Below are experts of layer 2 (counted from 0) of a mixture-of-experts language model. Rows are named router (the router's row for the expert), up (a neuron's input weights, with its number) and show model dimensions 240-319. Each number is 500 + 25 x the weight over its row's rms, rounded and kept within 0 to 999. Numbers have three digits each.
Before each expert's rows: a language model's description of what the expert responds to. This comes from a sample of Wikipedia text that the model never trained on.

# expert 17
Word-interior pieces like in, il, el, or, ter, us, va, following an earlier piece: with-in, win-ter, a-va-ilable, ab-el-ian.
router:466463485506525530478462457507486531558463509506497525495559510557519462462459496488473520510490508484510502532526487483517474527445486484524524450499543492537457505512481531487502508515477502503494521503455530441510488512521500553501506484
up0:520521487543515534504445520541522523526487504517485529529535429524479546501503510477483492452512520508503522518507526501478554452500498524477489517493524506530497516498502511503469478479467456526462475445472529537502477518454516536526519526
up1:508449482518523443417512488484505512527527477502530488504499528504506512510492468489478504544491490495523499520491474489514523525496495508508494520550503537492529500508534510449536502517492506497515531519509513495471514534481536548477467484
up2:496514494575539486482482543496486517515524512499555451551516485513509480503511460497497492513528460481489532510530493487509528493475491510521504512457534520520462502462501480492522469506476460471441502481486493495490498482495508463479488474
up3:472499478455495524491509539517510521525543513532469545498486473559470463488500467524459500506452480467509504497479461437518485508470498489514518485495478539478484473463497537496526513509517484525519492489481512458477468519460455504530539479
up4:456484476462498508525492500503541531531544538506519509519559488455467511460458520504531490472515492541477524528499502497473524486497504522458478467458443487493548500482489521527474525521494514521525522479517517479532528515470471483548487541
up5:484497486500477459499513515506554483481491504498530476518499541494500457497510550528448502486491475517519503500483492539482527507528515499510527497501507535541454469527516492550499504502490446461505460523495538508469569471539461529451511480
up6:489494476487544488524481518488507496456478511498470519495493463494506471488428502567475512570501537511518475486516486465514509501515518513508544482487518499483445423512495471483493529512509492501543521461447486504488483483518501461505455504
up7:488424504468499506500505509463533526493522527469514495466506492523497482514496525518535518493488523541556541484487518464488482437502530474520510484516477443525460515515514524561518534494494491455502530492490471498493520485455477468478468532
up8:529519513535465487478481492477495527500525454509487507502477462466547524510493498519523465518525525505444490537498500481487524533493505492485478497506494496547484499466485543507521508477520475524519522486495520503522492470490540500513486507
up9:524470538507445524507549510459510488485492475505494469514526494503549503496499537489552523547492495546508467478511552473505499491483507500529507528506561510534510515504536502509510489528507513528497523504473500536516454472487511466491485468
up10:525478509474500509491526516486510490485512538476507552511474544483512503468477468523461525490486497467536512508471500454481512529526484502534517520511533519471518477484472512542515473524493509527464527520482476476464498488486465481513513490

# expert 20
Vowel pieces e, i, ri, ci, ni, son inside words and names, such as stor-e-house, all-i-ance, G-ri-scome, Ander-son; also he.
router:463480553516509519489489504505505533549486498499507492493535509518463448509496506510537510532506500518487459498475457460507495533478500497488534502493524485478466514492501518520506485547474516493509498543524543492528486472471505551452517552
up0:517432536501499498505511482522471521475472476499503505510544528494494487507471502463509464522483515474521501491501523514487491504512474482532493487553525470482499485540515496543457511508476521499552501455528469482501462515486539524541513554
up1:501522510506488485487545495522515509518484479450549525495477492516558554521536517538446543576504465489500511523493524533490494532504495502489516499541499474498490486478496511490503480493534451502499458530519453469538483501499480499487423487
up2:464470485564481495535520500537513506481491502498474499453524537524502475533414504465471499466497486507475505522448504495506520453503521496540557463504468514487465510530458533501498529499446466463475481509499488513491458447482507563497507516
up3:462500524491500488532471512493487528522538477476526476465507508507543494462486482463480483533446533477497521512531503541488443526508472539472459450486478507504486505553520504481500526485488501474504535494542510547477496477504492497485543519
up4:538507498451465523454560451547502490524525537504456510480492577443526512507501505487512556493490547506483515481500525493492507485518502513506509531520511497498470494513458488537521472500506450467484500478510480528474471496543501457492482518
up5:457490496477515475509503512503490476482533514484474488512484463484481462504498485484518455472492519532487476478473516522482445480541503535544493498492592495509483553509509549526464470477471476509486473512514471534542478491487491493517497482
up6:483530496503504537512453476479518489492511493497503505513495491502500539516500502482510540519547483479524460469500488500553501517533535507496467510477539555480499524512487471497457455506509465529511480507529540508490504541522475468520499543
up7:522525502528473494459491489512494486486474462486491484472519486478471504507535491481495501556480463496496481547533478472493476507514553472466492505476504483518497470507489579468451494479489499545488517490548486538521461522494509511451527514
up8:473512517507472492449459561495447471469497526493464468550499519508497486480542478523473452453447544501499489512520491456538480535514515479521528512515493549519467506490478502528486565521524518498456511513491522521484472532486460491494472462
up9:518518523492534518472513499510481500538503520493512488486512507483521492469458472483493531520476464514522483490525501523463534510514521460525467492524535486493489517524505520547532467549447539463546537491534523532531505526449493524542497489
up10:492450519460494534495515541496476498470494512503506508506502498550487496513496524493508504557490518542503467506438527496481506488498497491441481483491482503491479514507508445503459536499502503483523486545484473455523477493465554499475518494

# expert 9
Digit tokens in tables, scores, times and years, such as 19 in 1910, 30 in goal lists, and 08 in 3:08.
router:491456498454467512457481467488492515528492513532492501489518491512475445476462525472530494527512494505478469535506482515536471538475514539470517474474529479487497516496471530530503463497482546495513495534498502483543474495497516532483522525
up0:501470489551514455544483516482488487510474472498493491516517540496521511519509513505508531461518539509438523499542482520484540516530495488509483477557509515471499466498509505490513517460515540429489525436492511508529522459492500548546490491
up1:503528489486466497490533536493496548495523483509467518488508487480507492473532508528455494521469468471532495513468520447507538484488500491469510534542514524491506515492494492460506538523561499477433540459512504510532492452474517450540469503
up2:497537442463518490456523500488510503505514494499499462503541484480513498547511506515568523503497512537477504493436501510515491473470482498530488518520491503480515509505477497481515497484519505454504482514514475543481446542518548466491515522
up3:517506529488481476542494518535508501493534452472482499544474502502548496463530513475478509492481508461480521517482475511505491522491517484470525467529495482498467451473484466554497476467524508501533490486503515523478504491536524503506510471
up4:481465545500536493509512490522509498518568494502465513507477489517500486516514453547493494484534484498468479521478498507514508491498541501498475547523464536495482504532531528490463499515502467468525475481455479545457499539517493520522507488
up5:493497471480534459485500457524494436527479522481514529445501508538470497472512547459477497493498498494526515509467509469484517488523497465486500502532501497472500488505518466497492503516500518530488505514523527520465478531483464501498521499
up6:521467505490492514460466562473502536512517542497444495493484530517528481498533524508556519530530517475498531483482500491502497497524547507489515472518507476500476515455498536529502432534522516465510530485475521521488555490519507524510496479
up7:496540536483449521498494512526555487518484502504457509460538492501478489484540521516513478458504446496539463486508463493493510501488463485517457528496527467468508527469496476534516536469540525470491510503482479484441526518529498493490484496
up8:486479480482468458537477483525513529510533539457517497530551500545542484489463508511504548462511512487496493515510424492461484479535469517464532491534524465500523492523511531502455507486473508492457522546541515505471521539495514499511506513
up9:520539534494489485490530528517497512510520502450511521499536502495497512465495512519498515479537435521522528500537523508477520509543485478462523520550502509535537477526502489530512507514479476490538491507503513503500489499489521508518499549
up10:464504503500468510479506502450527509536488525539488464495499523523490429554487499448523510516499487490464482527498498522531476521437543509469503490491504467503476518504442523536520529484516510486483494496523496487532467472491481486506551525